Weights of a small mixture-of-experts language model, trained from scratch on English Wikipedia: a shared expert of 128 neurons.
Below are experts of layer 3 (counted from 0) of a mixture-of-experts language model. Rows are named router (the router's row for the expert), up (a neuron's input weights, with its number), down (a neuron's output weights, with its number) and show model dimensions 128-191. Each number is 128 + 24 x the weight over its row's rms, rounded and kept within 0 to 255. Numbers have three digits each.
Before each expert's rows: a language model's description of what the expert responds to; "comes after" lists some tokens at least twice as common just before its tokens as in all text. This comes from a sample of Wikipedia text that the model never trained on. Tokens count by the router's weight.

# expert 33
It responds to: Subject pronouns after clauses. Subject pronouns he, she, it, they, this right after "which", "that", "when" or a comma, before verbs like was, had.
comes after: ".", ",", " where", " that", " when", " which"
router:173126133123126144173097140099095123133157116152157098132120155096157125121116124120119071171153113089162133121120138107104129095130108159113134127117092111094114119098128145125169133147175119
up0:132146115143079132118174110123146096111078138183153143139150116130158139088149115098124137117126134104122150156142083142128094189107157130103151097075136117093109152145135110086106132169117124
down0:142149128150089150116128136099132095160149149147112092147110126144115150153140126145136123118103139097146144167128079138112092098135121129090161131157081123128123120160105103144107134144159116
up1:136125124175148157134138120123117181148108169126153100108124138110144111108126127085124136119118127117097112125160159113107110135118109128082141117139148127114134091098166087097127144167122101
down1:131134153157103128134097127138089114111125123117111114102110133125125133115126122130151124127139129115155120104150155133099135122162159169128133116164118150139144150100166144137150133116105127
up2:094145101099154130138092149126149155134131164160147123157102108115130088154144107147191094107138174141101135137137138164151162102121121143099131137197081158130140108146128131189128128136117124
down2:155155151095161159105085128139141129110181126145144166105122140161105104129122108096133117119109101156110144096145094084098167145086132177124127136163143145172140086113099127129160111150157116
up3:118115138152153139137109156116100127093124153138081149141071154136150136130172093124120131101124173107149151121111114129137112111121141129117120094146115198107107121105158091165113152114137108
down3:082147137126130104143124119113104130142137069081142125146144134141129110139145147153145120138111127120164130123107147163101148137125152149110168155125115146087142155112140119153110122131136131
up4:145126103114145103140131119116146148172136185129118144157157142105171162107118107143152126106100109117168115138120118131123155145102161119174119154108125115127145162096128125124099149140124150
down4:124125155123109109112154149093155074148124149168151120138106131141077130104132129146103113128093121119138169125149030155123126134159077162138143136099103121112152107148119143103101169086159100
up5:137158124131108107149103117172139165133133123153147125085121135123094164117127143135098137133113166121129128125091123141124180119149114121096191122169188135163119098107103112150105157127123161
down5:155162116127159131127122136116135145113124128161135133161106143143136093118145117144072142125133153120112146139166147099125118133152158100102120107128164164152146099138101078185140130103103140
up6:120133121105160095158107129178153150135151135093096119165104116113128110144109113159162150139128126126156130144150135132147099137139161126168123160111064122152138124137156111137124116105137141
down6:138149148114139134114096133119130091115113107112085141126121123150116130138119133191136118117161092122169130129158143094125157107149104135200149105081094102158139129140138123149139132097110144
up7:107129163118097112124154100115123082161067152111119190133120134151153151129099130109108148140107131119125097139140117178170107172084139128145141152124105102114136148117112116108121136148130148
down7:090151138122101129162115203124112112152114140141152124142132145144110136129122153136130086134103106110157171147098113152143129110153114162122144115140132090136134128145130116116152099083158086
up8:106124096113109115129110142108113161125140141165096156137117130113082124119090087152091092150128133145102104188140138123143140119154148102121159123117113158151137130136171127111160128127133124
down8:100144110117114130146122167117092137147086115143164154162152095118137135138154158156154154107143118134154093122162188084117145155098129107139118133148124108112127137167117087130091128125131129
up9:127124093122114141137084146121106127128109158094113124129125151165114144138124117146162149123127145141120150150148120122128111191100149122146126184196138129156127158110121132157150111115132142
down9:124146092139122120134135117094116149125085106138103156173133147130134114152158129146140166107200124129121084115123149103154142102180182129124113124097080127126134162153125140128090117130111104
up10:136086138100068168120142126093090181097139135104138128152132121142133140146082122123120139150132149113130141117127153125139084147115173116107128082146104105160109123124096118137120095129136125
down10:129124137192099149123135096097117092085121085155140114153130149119153133141124132131122148099180145090166118158127128139133143154164142108156148110110117094132106140170094139121111143153139149
up11:148126108137155147124149133170129121103139176106128152137163138124154115108130120120121135160134135122140117135120080158127108138135122156147112096155110127149128126121115107142147125056100157
down11:100156132125127140107146076109144157114136162162183098123172143158120104142092115142128090134151143122148140116104114119170118102151092119151133165116161135131110133103127111074123145141122092
up12:097160101170140137154127087124115153096142188113168188147090122157164130135153117139134108151100152140158094128119092167148157098109116123131039152130110163140099117124109116161122109066135164
down12:135147084102100117191142099138162142113149156122121127105115181148182086130119151179137097176108126119151124110132128126135136117110099158121098145147132165097142143082118112136157105189130142
up13:074109105116119095147149139172107108140161104142106150140137125135146158106152150190139147090089119111137114131082100136121090154165121118076130104103130136171118138138125137140118125102111150
down13:090142122115128133121106121128158112154119130171130141149136176099122162149141137145123115119077140136112128108118139119136129141086139161106090144174095083149100123110097117174094130145123149
up14:150132142170100113146077133146137175109120138124179150135111119169139144119102154090138154132125148115120101124085093146111159155156142129091149097137158125150138144110146121107136129135114139
down14:106137185177116105113119115142141107145102102121121100136128109125150138137111085149123113132076151140163144137113111138163137117080129174135164132127196138103112120105148170138108111137108138
up15:121099109164132124144093111198138162079110137107160122159149135115126116106124153141170127113103184132135121104117085133098124136155083121081132170159118148145121152107103143139115093165127144
down15:136106131123133119133105139076129148109089145157115101133129125139142132130140139182113111127079147120118145178122133133114141098099124187144106112162109132149094158079146127174160141073139123
up16:150139160142107143108151128155163128119154163090130095101147118128084098139114101068104144096124118148091157159147158104134146150104112110103117165166111132117131139157124096151128120125132176
down16:148104107079112147143146108159156106141124123148136102092138143111114110122142110134114089106111133134125110089173098114093106154100092122139135158136156166164150131123131128122125130137137145
up17:098134147134125121077155099169107167121164096152137111196150140149125133118153135115135122091122115105178101125086097126103095103120151103072105135142101139163119109104144120129132109102137189
down17:119116116125105131188106139140171170095149166153171092101107141099135123105124118112106106175087175114150124086149123096134089088146104161103134137147144138115184152116130129158148120138109123
up18:117157117143166129144161097138114158131179155168164126145154096123157104116119104145104145137122154146114156105140145120187154154092106109114110128123082159163100103143097109119138136095138115
down18:107153144158147155121157144186136132091105130142108160107137126133116151112097124132130129107142091115126149118094124171148136098097117161146125163162113136119133132112045142127156153119123114
up19:153135168128161128171162110146131146076176126150093116146146138130143189144155116143142147152121104137156129147113085120114121121120111114105093143161096128108125110155116152128141158110122149
down19:068142158090102156139164113119125109137125121162148108138125105130096123187148116113153083121110112122128154123122127125161124139151126164138129122111089093137120143174112139162075130111110119
up20:136125156118120145129086087131138130136130130148089144145134103113130128149074104119070115152075177125096115136148116105159124080108098070116122130108113165135123101151152137144153152157137122
down20:157089111142075112145113101142109175130107136111111095104154129129112164116116110088117153119133125139099143153120143107155168100103120131131120124103115122074116170135164090111098116153115124
up21:142154131162125133144130081161158153117160145143111124159138141104106152112120123112115160119127110144180148118077085151089146114177129146112147086104121151113101139128141115123082156179106153
down21:122119121136124120106117155130159112124104116114153145150167097087128125140166127119137074121125152125154176128133157155149110147114149160122138178133148111168125118103112125171147155128115139
up22:116121123106185134142117130119095126163112125133113132131124136164120096067130112151164130129143173151118079126118115139130102111157143079130138145152079154176135103171144116160140102155122148
down22:109142124121119140095091109113102111169113093116153083117113167128175155125164128140120120162097147151107114115135098073102101122119078118164123140107176108137122097164117115164156112101140156
up23:123141125135120141112143111140135147135117145136159123099109147119135181133130148102136141128127139138148130119120045189133154093145116141117144127134128134104114144149113130129110097164083174
down23:150134125134147132139120150140158109108173152147118122077167148145154082149115111141108091147098154104165162091073114130162124123109130127122155152116114139105120102141147133141119127151115140
up24:111157122131151155079186129124120142176109145134128135124084167143143155121173102127132127131134136122139153131097141146167084117119103159137133166182125124162129112140098108105148132105113117
down24:133136122100102141136108155102180115155107171115173110144129122153075091156133141116122123116094141131169126086125069161136126112169154122108077162128149098113139110092103134128148102188114108
up25:129112122148108158140139136144173159101166136128100100154144121131120142134123080120109160129103138103152142119141124119145128130100090151110101138150106148135128145106159125133117125160118119
down25:149148108140179116132109113146131136120091144112161194117133113164143138155111145069109145144152131125065128160160134169128174104110103163111125115135158107093094114128113150145130130122124128
up26:104150089119154117122121129138115122148137168111088137130109139138158173110147092153137152137123127125166131148131106107137052141141098094174115175098150110150153132098112134147132110122118122
down26:138142159096143110132117144141137104161148138164115109146140170120114115111150132163102107119072111096125141110156069143084106115120075117147150158121144133143117122126130154104122133135141107
up27:101126086145128139080113110126119217106099179160137129171116104143121128150129132084112141137121139142093131127147149133156126141114156138127124132112102162127160117119159126117127115114131121
down27:129108131104164148139074140134147140137176147133094113092148115151099169097130096127108094106098130155076146115137174120168130158074114117093086113138125117095117099118104150139133120139104097
up28:124121131133111142168146155123100177126144133152115137140147133096067132123101114134128129115157112144133115166115140115154152134099136102116093125162108127159165106144126097107122117110123099
down28:157111134139137150121097101120079083118094071149117177188139149147113183137108111125130115097168157129103106167152139114085161157134138099134133115149137112141112143154113106134111137137125107
up29:162158099105106140107094135122122162137140156081133095100113094077136120117136140162132159137123118118164155142147105140120144103131101173141108128142097094102135126144103152119085098116090147
down29:160158156122131110133118107148115141121170164123090167115166132137153097132099079147127075129111150144156142084132151140106134150147154119141130132118121126152076122084165149082139146158108126
up30:131132123113080143161107128149127101153085133117130173060116146090102122163107101099125155126124121133105133165130118114100126125116085110112207135126144124108096155120082108125125125151139133
down30:101143140180136088119134092113135124119084137117133131137189097144131144136125131145124166094137155130128093110107076169103152112143170109112042138118114109144131150118149129135120144107119119
up31:138152122111115109105095130200098146081065131121071158113135134161128141140095146121149129166133136128099132136130127199169129095140146120098143155131061116109113117137157109128114131116120120
down31:142150134145145138068122084076143134117111109131158133145129149109169118142097143160129132119156132135176147145120144116127162098167093135184122125100125094126173152104162106126146114113135106
up32:081150137169098162124125100179135176136122123101128111143092149130113105169160127104133142092133171160085138167151126105132111116084104117130158121160149143138144092148137106131139126152139117
down32:102132128136125113146175114153141160077118186111132151138148159175088125095137122093134109089137124133116101121136148134123168149134088124109100146128106159143125112152101119160106125129116125

# expert 22
It responds to: Commas after phrases. Commas, including ")," and "\",", after introductory date phrases, clauses and digit groups, e.g. "In March 2003," and "3,000"; also However, Although.
comes after: " However", "5", "4", "6", "3", "7"
router:121135087093081123153106167128102159106134131077103144126151132142104125119076117157136112074163075159102154153119106115111148113128099137165102111092162127166164108130116111082144146142145121
up0:105111129133151170120107075117142118094085176127167142100165122090153068143132138099114082152127126130124104096106157116159116120152157165145145157138126141121149140126160078125146119116136116
down0:137126089113111138130114148119142144126113159162132070089124122158087143124107134149127134164067086142134141093123103178139082117134123174143098121155147114096131147130126132133110145153086158
up1:175129129135150153081127112077144128161113168101142162077094116105160128131138134137119129143132156131125117128107123106108137113141115125121143106137146153151114133105092081129118107091111165
down1:125107131125111113092102137146155135126109119084141111123126116123123089135083132119115134181100182123088127119115097132152138143130104127117143131142127087115080144151118158125162099123091093
up2:131144127129168116133105133140139098145130156124092114144145132166174161167159100123117142121133129136143128141154122108141136137174149127150116119109122146109126142102125169141114159069126134
down2:138153150135152122093167136093128100143145135164155140130168093173117087143133129133101156100129139118117088106102138146174158098107141139127106101111101130083149151130131137153101126137137118
up3:132156122145127116169125109142193137139188148136114111140162105177181137147151117153121130136107136129167147127133088095113135107116136127100132097124111158115125117107103157143116141088115140
down3:161104111118096097146135129106126155115159151063127101174157119174132125151135150187136113134093108133119096131122171097142107144114107088129097126100102093108155160115126137123160114113133163
up4:083153119112130125141173091097141113154190138147135134178112121171147122157145075128114136122106144130131132094108128095127126102111127098128138104128124161191090127135172139132149156072160143
down4:144091095164102122090103126125138097088107090120174103163096097126147115122132080132127114119116141137115166133151155093166157162112134110145119116165117114148130150103122119108130126125113144
up5:105129137137128112145155110138151110164121143135139111104154112087195141132122137120101105115121131113131124115155119123106139124100164139085094147128133137118082112131153117141153172127160128
down5:147116117139103146105134188178158128113160167145160081138126089155071158127141133110085103140120145146162158144105167123146151101150161116124142116118186106110115116132128149102132114120114101
up6:167096134125131129169115136160162127134152170122101068110098131087170135113120141139151176115116169106123129101132140130157171089144143130137171104116142097136127115143150150147095101114126156
down6:124122112137135127105119145170086111114110111103126162109120099120156122141135134121163127150132146134123142164111098167123142137127163107173171115153136088121156092117169114111114118162161129
up7:142116128111120158140123101088153116136123120152105123123151117120131101160091059106104106127118149084133132115129144160129130097125128106121180115109096159145098154143154075146127105092174156
down7:113127092121109124171182113154129090131124137112103152085124104083151134137121113127168202134142159117124136112099126087137137049111112116140161150133147101127118122131105113156128147123145122
up8:132147122127117131162136141140117124133092151172136111106134166104084112196156135145161116161141124101141136102077092145137121135155106173131131114160094133120117104146121122124112126125109142
down8:115109151148165113111100102115142157138113135120140183139132136163131124129135121139122099120107154135101122169137116137143111154123146125132130146095133117110115138103140098130117188094116126
up9:097127150123135122154133108097130132137097180165157070157155176119169134124113155111146134161119136123125117093090162173179115122153128118097128130158108088093134118148128165138142159105133128
down9:143111087178098111166111124145149107132110152127151089085131123092112098109085143127116156143118156130134160104132152105137133169126121146120143111177118124119137125098116124057147118158110120
up10:075097117135132150061122130114120134100135165142119135123170151114141092156160123126162134107129129148115145121111129088132104188125131130125129105129117110141114146155088097120131114117114131
down10:114111146141150142163151089108143133108113132125158172161146144115149112160136120192163127144108118132140112159124111093113137128126096134135135099146139128127123125150146109134094170131124111
up11:093121171189145132098149081118149098156135076129160111099109092115140093116149148129122144117126147145167125115128125134108137104120109094147154126124121184201091155131148073145142145127131170
down11:125100122140144085113108164160128124140106108152098154125180134136105148125102127076135159147129124135116168130113158116179117114127143129161126134122142128172083084140149128130196102130106141
up12:122144144155126118164138097149155111133159148161057060113145081127197133146137141115089146145120120114169124125122129146155140092100162140152090135140106131124104114123101138146089165136150145
down12:108121158116117128074153152117107156097132152112130059174150096154122152114181130116133108112118121117116094139111111152126143130074185107138142093121129124109150096138156147152155117159151090
up13:187120133135131134179147125117127114148147187117130120084144109064176133163114116142093132127127175131134108097141117154134154068147147115113154106130122149114083119158146106144136098133130143
down13:174097118123118115170100154142183127122127141139124126116119113159092096131116100152139157108117121125097120141129137154131149123110116131096089129115155112185132107114166131114101148107086121
up14:103137126084126132146149099125117119122191137135114132154157116174170097137111085137094120123109135129090118119129146107142124159134160084139129100128106135168161124116116108128121112066136123
down14:123143146111133124136089118142112122115080092138115148152115199134099096136117113132177122121167161130128098069117120164121134149135116111145148135148140111135134165120112102118088138147112143
up15:072150123154114138115152114129140151113147152151122078177150134081142142131149144122098153149140124117131117117116179132126121131118156145119084159126112144151122134165080141131070129108156141
down15:157127118126151158115134165129102142113137171133127101128131097133106122095127151133140112139092142122130135161110093141140187095133166121138168121143181169125135105130101120100146147182112090
up16:103115145167137143102149111113188126137098157139122131141136099115145158094144134142089133143125125110149111085104099145135111117143123153138129132094127109126119130128130103141121121132109155
down16:128150159119137122107109136152119124096127121148174137100154132118131105080136141079133147150104162121121137130137115171162161098178149095142090130112111162146113092113095144094157125166104117
up17:123091071078111110127113111107128112122145099123144133150107126080185140110094113144102103123104123088126125158198106126105139170091109129118150113109118115117156151071117088113110120177133137
down17:144140129120110078136125101144165144144104100100105172146128145168156140151158113109133162140180136112120150114090137111132195125090117106122147128123085105148093113126112136154115145091145105
up18:153103119145139110190134091127124104140147180135104155104153119138166155167115099160097129126138146130096126131123141119133142102117137108106160115120109172100100121122101128181170124120153132
down18:162123102114150145166116119106128144132147155126110127140100112198103088129121108166160130106118113118125093132147127137134109132100106102083089119104153124162147111116119135145121152094125125
up19:169112126117116155125149152114147139164114087099111103071127112087129085136112106136135126089132127134115135129139095091158134115145132127174176135126139120115133153190108114138113133150115174
down19:130129089142128147124132167126131122108167133150119099081121082101105130125131123168106117123077088136158119144113140207141117136124119150143096127121152154111122102091127136093163103121091120
up20:100168116147134163129138130109101124178090119112072170146154106116118113179114150126154093107155114139146112136164113106092138147086114125117127164142100139186133148155167089142151113140142133
down20:134121144112095132143167153107141118141142185140189125165109090102098108095130123149109134134122142128150123121097179109191116110154118131137174127106130101130124118109116165104138093139151067
up21:144132117117151127141123102122138099134167096142106102127157118165154086165106146143135125142101122098071115098090164145136101108122165108117100090128120104141094128159091128165117155124139133
down21:141124113120110113120099150130098116132137110158101057111154120150098124124109146150129141125069084135127123091144162157122096110145111115131136168139105141121109160095160082133157141135091127
up22:085093137161119117093132118134124129139116111151105092146136189157158151134103132111139163145104150143099123124143128163161102173174148082155108149112145126092126146134139128162114130118117146
down22:111123093156126140123155117126166120145104136174144146093089124111091111072121154132138100108113130136167112114132137157134128110141099141091102157091159148116100136150084123106113135163103112
up23:085148124138146130139150134125112113145135110161115103173145107161144176119137110148150132156118155117127127130137123147156115155171136139113075141149123144150127131124117137149118064172141140
down23:114123089152108094156138151151117129136106151154096198111133132107084136094105119108113134144130141134133115139127148177119143129131122092121089149113139145126139138135092106121161148124112095
up24:119099116122124137133117106108129160086154132173141149161147084158141137140107142124131107212114123094118128126165124143109139133112116097085131106138101132172105132115158098111124127104160126
down24:107122192099144139119158135166143108124097106103106141098138127123149128123174152142161138131171112110129160099117102116114126141116131131149128109093096110137153109151109150142139137162142104
up25:091122106104161146115174090099101129157159164161103116175092148146126135107150131133153109093131136149130124139127149146144095168136133128150097154132120127152118138146151144117139144120098115
down25:140128117126157129093069159114102114113129098128112128122110114157096140141099138102155151138061102143144114146135120154110149130146150122113119127144155125130143162132116108097125115093109125
up26:092104123118143132149151141129109118104132185087113132123171125174152102106139109115129078116113135099130125116088135179182131072147136129103092147091133132107120163139151159131134146125164142
down26:083154120123137097142098107154134105151157129101120145104107108111105087156144144132140192126114113136113145152106154095149117117124072138126119080143142166145157127120134093113113082161109166
up27:118113145117129123144120140173172104112116102083108116121129123143148091155114124100136106084121125130148113139146172141144137163100181133118152137119107091122142171160111139149109133141148130
down27:101132114106127145092158155121092121086157111132099081115130093137154146141144124156107105157078123131143142117115155123119067119129111135147106122182111141110144105127146091115146122127140099
up28:143126121143146140146152112134126109130126150152167091151106113116100120159102110092102128159121129094136140152172159162143141144126116119165094104156115061109137129121064138131120119135132144
down28:104149148117159144099125131141126108094126097107119138138141133127146101130138123169172155104114071137124146123126102145086105098127105135110143100114138130070148179109147131116101127110113141
up29:096122110104127117171125134150087121147112099138136143151134122069110133145089128131132073103112150136124130148145104097131136170144110137141113177111134127121162136158147110140171163160112148
down29:155142142093079158099110133122164160103133164135140106141130145124137149140157128106095139146181112134146116107161166126085127148153135114126124140128132091147118110168129161133088060132117146
up30:109121109119104129158097121143130152097116125169135126112162137161098088098097125179162159104106108120085124139106136165137125180090123128174137130116118146155157129129151099115153102117128120
down30:107136170107144142145109107121131163138110168090095193147115163105144135094172117106132120147200175116123127124112115109093160141119134118130158138150135126118109108127147133165110149125166112
up31:157106112152148148158152114124157159112115139163106116141148117174151113140123138077116175157105147123093095100126139117150144092135126092139147091116100155115065127146122124160162163153143148
down31:111121091163109153142115129151120096113122118163119071081160129104132141113078137090116163146065154143137116091134132126154103131150123124124144159157163146127132165131121137108142086141082142
up32:107096125143110166145108113150133135134142165117165114148159103094134098159110138104107053182106157098133135077117103142096123138134124121086122129130112113125103173133127124131133138096146136
down32:106116152093138120116120162119127094116156107134141091102125117155107174132135148167132122143107122133127124132107080178131103086139142150152184154127123113154152130143124169094107139131095125

# expert 44
It responds to: Coordinating conjunctions. Conjunctions joining list items or clauses, mostly and after a comma, also or, but, &, and possessive apostrophes.
comes after: ",", "\"", "s", "),", "ers", " Women"
router:108130095166163088124109165134122127146102125168113154133092123135103157106135134133125102164161141107139155166103124118176115098128147117121160125099134138140152157132135186102124109133127138
up0:173159189121101135123127144146137112103121099115125090107113131134109120174091106084167154117107151156151113138121097116113142145098087135147140137165119096115119153114145118191111138159140152
down0:136106120124145188130156124150160142116101143103148124090113118119154130131085105112139115133118152127149140145148122108187154117139128142116147159136152111146097132183112137116132138122132127
up1:169125145110102122104186064120189140134142119104127107094154106157133102178128113148159104108103125143117102119096101088106115112128151148111105125136110129112131120181124156140097102143075136
down1:141138133120176119131122100127146132092129119182153119121136088111163107116140089140141140145092114137157133163117160101125106138113116089120116115153128163094103143118159120147133130107133129
up2:096154097122088160118171072097145103160102118135128132093112112124187139146142106150093104160126156111138126114174085121196106105132127131114170122107123140147141121158153100104147111137153134
down2:131093130117149132156105134136147130105132157165162142101135097108124108083118127143113140155089120122086149100150129151132146139118135179100150119120159108106109151101094154147142104149141178
up3:106148108185074132102107116160078106130109094145117126118144094189144111160125120185162179160133088132150109157145125165151098141120114121120141158163122111124158154110135068106133097129099148
down3:128111095117138111129122138126177161076117127141149165128143102092108091101143101107128161156165095125132158144103159107128113153133123168101116130125067144123124129109158141101162131127075138
up4:163122103107095152139139102136127121139136135153126112131149095165145155096118134141100119162129162135117139113135074130108129137134144149087131119117083172114123118114116121114099128166143129
down4:092140133157130091139109137134136118146136130159147129108096127128104087122109110153147127126108143132136126093169161132126094140096128132143130131126155109116145128122113126149167136120146117
up5:144136105115095121133114147141161151106151121104042114129121117141131146137152132147125171124123095131152138105127131134154139114143111131121116157161135102197130150115085148121107173151115118
down5:142118133080136133135124126140146135133101142120122172142150126135132137147109111122121134104131125114083084102124080129149158125158121163130137136098150110134112145120130120109084148079144104
up6:170107139129178104116133131089083131107127175140141134136099098158161103148140136136143156136098130138157133157125115140110099135125146131175131147144100153129153137107152115153115074116114141
down6:132108111080120102128138103149148147111110073105108166133083160131110112105117093165115078111094117128153106114128151163169120144110119154094111177113134128157087133162099120154134130123117147
up7:195138134101116127127123143145114137073160172118118096100085134105141103157135119137097150164147078119142086133138098121142142147145091128158142120148118121138153165099140144133112094155101123
down7:095117144120097116150151104160149074143113135109162134135128142151141140147110117085161130159080152117113164104105134115174105115151125141128160141132154133165068121131137134140110101134117123
up8:125130127112170160089147135139127086127155122125060122116113173056146128134115115151098083130141083112137121140160070162169146105135138113135111135115093150100164139122130120125118106141144148
down8:148121186112107127139085151146135169147137129160177154117138095128103110105140129107087125139104152123112132119116135114140159099129141154159174137116093165079165103148131098134164092119094094
up9:112147126129156153125124121137086136101133138143118142128095157119154156119168135092144139128113127121131119113092139135114119101108118123093125130151131104134188073116117113125120086090132098
down9:122105134161154117169160147130137149120145112147119123145088133099095086168136123146082143149149129123151114153117145147141125150147147093143094122112122151128145163145161129095156123115127154
up10:151135109136128156136107098087140079145111162105042133114128139101139117123115116175109122138141137129090141145132126127168140128129058112171118120150131165136151125089101123153128142159163143
down10:140120171147139108100144124116093141156078151124112156110126090137141103092098145133125149087114125130067104123106097095140146135120146116141140125102086160134154092147113144126144142102151104
up11:124181143082134160154159114104139130141127155151127104145146150126138130133148107155094110112123097134113146079121128111145110129094123148102139138138117109127139105122076116134122169133181096
down11:116122104121147108160106101120145146130121140121120125090119119178160152123163137141129143160092143135130159095101137167111180094113124126129125154163150114107107135096162139144101129181112119
up12:158164128077099132138123136099151134136183133070162134154142115131157131138123124128109159104124108132122140099135154077147140098080128136117077129130120124155147112149113154137099156092122136
down12:169113123095114144157128112138133140137091153137125123150114128143149118110156127114134131129110122116133119119109141119091173123148108123112141140150147140123125120104123115142125139132183108
up13:181141150106132116114177100137145135086142148150105126133179112136159136112130141110190116100136105133120131124094146103098132117109179137084114157144141090137114114143102108139120138136053105
down13:120139124136141125118164098127118103091129116098114078119161131115129169121132131110129134132097119139136152142168116123156111122121126109153126101165168129147104097132138127123134124130102160
up14:115112130121101134066151114155159162128141150122132116140111121103139115114110114126124158140122152117132135145163137138153129165124145096137156141107116106148133199130120111112091112132060159
down14:114108122103123138115112104137128087126161074133136114097149126163142146165133117121139100117087138120151115124134091185121140137149136091130117131068127110099128127108140183111160125144128140
up15:146121128120132131114128148054168127126124131088107098075107121104135129105133125128101124114116123113142124115169094118130123147093083137136114133152135113121135176118133147155130173145137143
down15:133102136107114097133142124135115130148115133109169166091147143121106132110132102070122101166094138147120111107097123148118145103156132148126144136152135116078128126126132149164101115170139124
up16:127140129133134164140177123119081101094114125093112128089118109176164107172173127143172133105114092122175104152110101154090133140125151129139132147127156141148158135167165105088076124114104114
down16:120167099151146145161186141126142117119126098097123081147144147154149166119113112150155134163083072136169149114134128172149114113130133105094119127112136116145145134150145138131109087145149129
up17:171103104145131135150145125120106123133095181117121144071136174111145125149127139119149166138140172126107126114088161163127132129134077133159155116167171071121127119128154121115168124093102133
down17:144098187111147104110155154131116153113109108133122148154147114116103148130129149129130158070174108119085073164106098114128135151148118143146110107126102152168149103183158116100134138108104074
up18:149122125128105093131116145120149152145163144072135115157147139153151123111144113144117146115135154164134131118149161129160146112158123070123096134149126146149097141101114145122120164155125129
down18:160108155084114146138101104132125155121108112149140084126094132114118101162139141125132132132120142106106105113124081108134152122172115121106147150150150109158120130147111112140095127137138130
up19:102118122098100157112157144117117111135117097124154137134111151096123118139093123111149131127126175123154139118123103141103102142161088121109101157149101120106112143132125121130172071114112135
down19:087119099116128132164126138141112155118135107086132201177140161108142148137136105200137117101119124146150094120139117076137132157087113126117170131112112120112119126153110137125148128097171114
up20:149139174118124126123181150094132102112141134123111128114168081105123078138120124074087148165102132123141135144166092179102148161135106126116127121170091099098114149119134156139077132180098143
down20:123158067156152159133187117101186122124112094093121164133098116125158129113115127134108106118084131108150154143141134103143106137135107075118139119143112141122102121120121127095114119143125113
up21:112120137116140112111101130080115133114151168121111109124134142068153156115121160105137115134113130114092123112140142135098139146151134146128088141195114121113120117112164141137148075131126147
down21:146124091134091121137100125130139125159116126109130155120121195110109116160112085176139131161135117114114085148130116110140150134115128117125111099115139128119141146134124138109143130108117163
up22:131142118087128119145114112106150157078139126151147092129067123095124113141113123105160151132112141130111149147109155144188108127130096103135107153150150101144120151089123153144116141111104123
down22:129133168130135128123110113101148134139165121128132120133104088094113125164137148118159112146067116128099118125134101157117136137158097175166151126121141122146115158135132127164123085107133099
up23:162127114133105137156132132134094105158150113154109131160131107123136138116114129168102200106124162111139147125101150138078139152166112125109138126135123126124116147134114111142146164097102122
down23:117126124171125117161085112144127130144166118128151089090136158140071128138145146126145137107107172131137129145143140133166081128092118090147132114101108134144101152137107150133148185090157116
up24:152120164126127118119167127130126111147136124116089140143172111147111122134095150085146147130095126138140104133121143165107108155142163127101103139149116081077117159130118103186137100114145146
down24:149138100148117128102163116087143140091111132136124086075136114136129135139134136151107124162073138137129112126161092151148145133117145090146087116142140153129117112113115156109145110147116107
up25:101121117134140155117133114118130106119135111155134103145116121127121120091140128130174177078124109130184099117144132143122119184138142100109122160124130119112101166123161104145171131136098172
down25:140123119133075105114128132144121143140080096161152132097162145138147158112110084121094110149119139138110122130141145164144125162133120125111108122088178150152087097125139153135165143129147156
up26:094137104147114133080152080134121158155132119125122128078114133144133121151156122169118144116130106097185136173130128154137120139103133130138068089128110131135131154132114129158122146089097118
down26:140111141094113156094073170137133134057092135153157147170108137095090110123133109109121158124206128114098108129119161125155083131133092147141137167124094106136155108146105125124150108116101118
up27:155166139100112136161170146145139142087135137102108114136138131130114142140123106118126162117125079145192103144114165151182145115140128135126125135150116083133115108146079145139138123121120134
down27:147152160135154128076141138095093159126161121083100159141134091166152097161131132151114133137194093117118132128102092145095137132136141139149138089147105116143144160121137103129120134112121104
up28:146166158133130118049143142159138131107109102128125103148148094158128133103138112109129134133113167163138152111111177149119106147127136094096155151100118146124124131136124116113086070139173105
down28:094111131132108170157111161122126105168123137162151146147098152121103131125092115124089093125161128111173122147105080128108131144185147186128131112141111105133137162124119129113132154099124137
up29:099104152172123131141146137154086152140117182128164105176140126153109153122124104110132165108112142115158131133113141173120100165169122138129170141117131133153123137173109076117137119097079142
down29:082120127129115082153145143185152091156112072100149118112103135113145157178103108147136108106090127122130174135128126118100108117106116137111136168113109107128111147139112141141076135124170157
up30:130125090136136145111119104136165122114155125156092137128130135109142151126123130137135141113097132117128097123117087096142111160138107101114112119097085176145156135118160119144094105092129114
down30:138139129121168106102163115135139168138116084148157137146113117113104158150067146099120134138127124125100139155115124125103137128124097101148113109114110143162123147123163127164085151108137089
up31:137137138080126157099136121136129144114187144120064107122095116077122124140109131141070118128115051138149142147165106106137096125102157111153127132109150139135132182113106113141113135155132139
down31:164130156152120103125099142113141151116121113121170088102078142114127168121138117118107114129122140122121137085080195171135119085153113134119139184144104090086129128154106098136157149148125087
up32:094136128164132105092132136106095071105135126112113161084157096099162156142176145088116114191135112137110131109155065109107129129111155147108133137116111136127129092139116131127125130127101141
down32:155122127113131125098142113115098150116080165166161133186086171138103103168081136138096130172146125123158113158123165127124132133161161128136108137128109126092145121124113123141132112117102129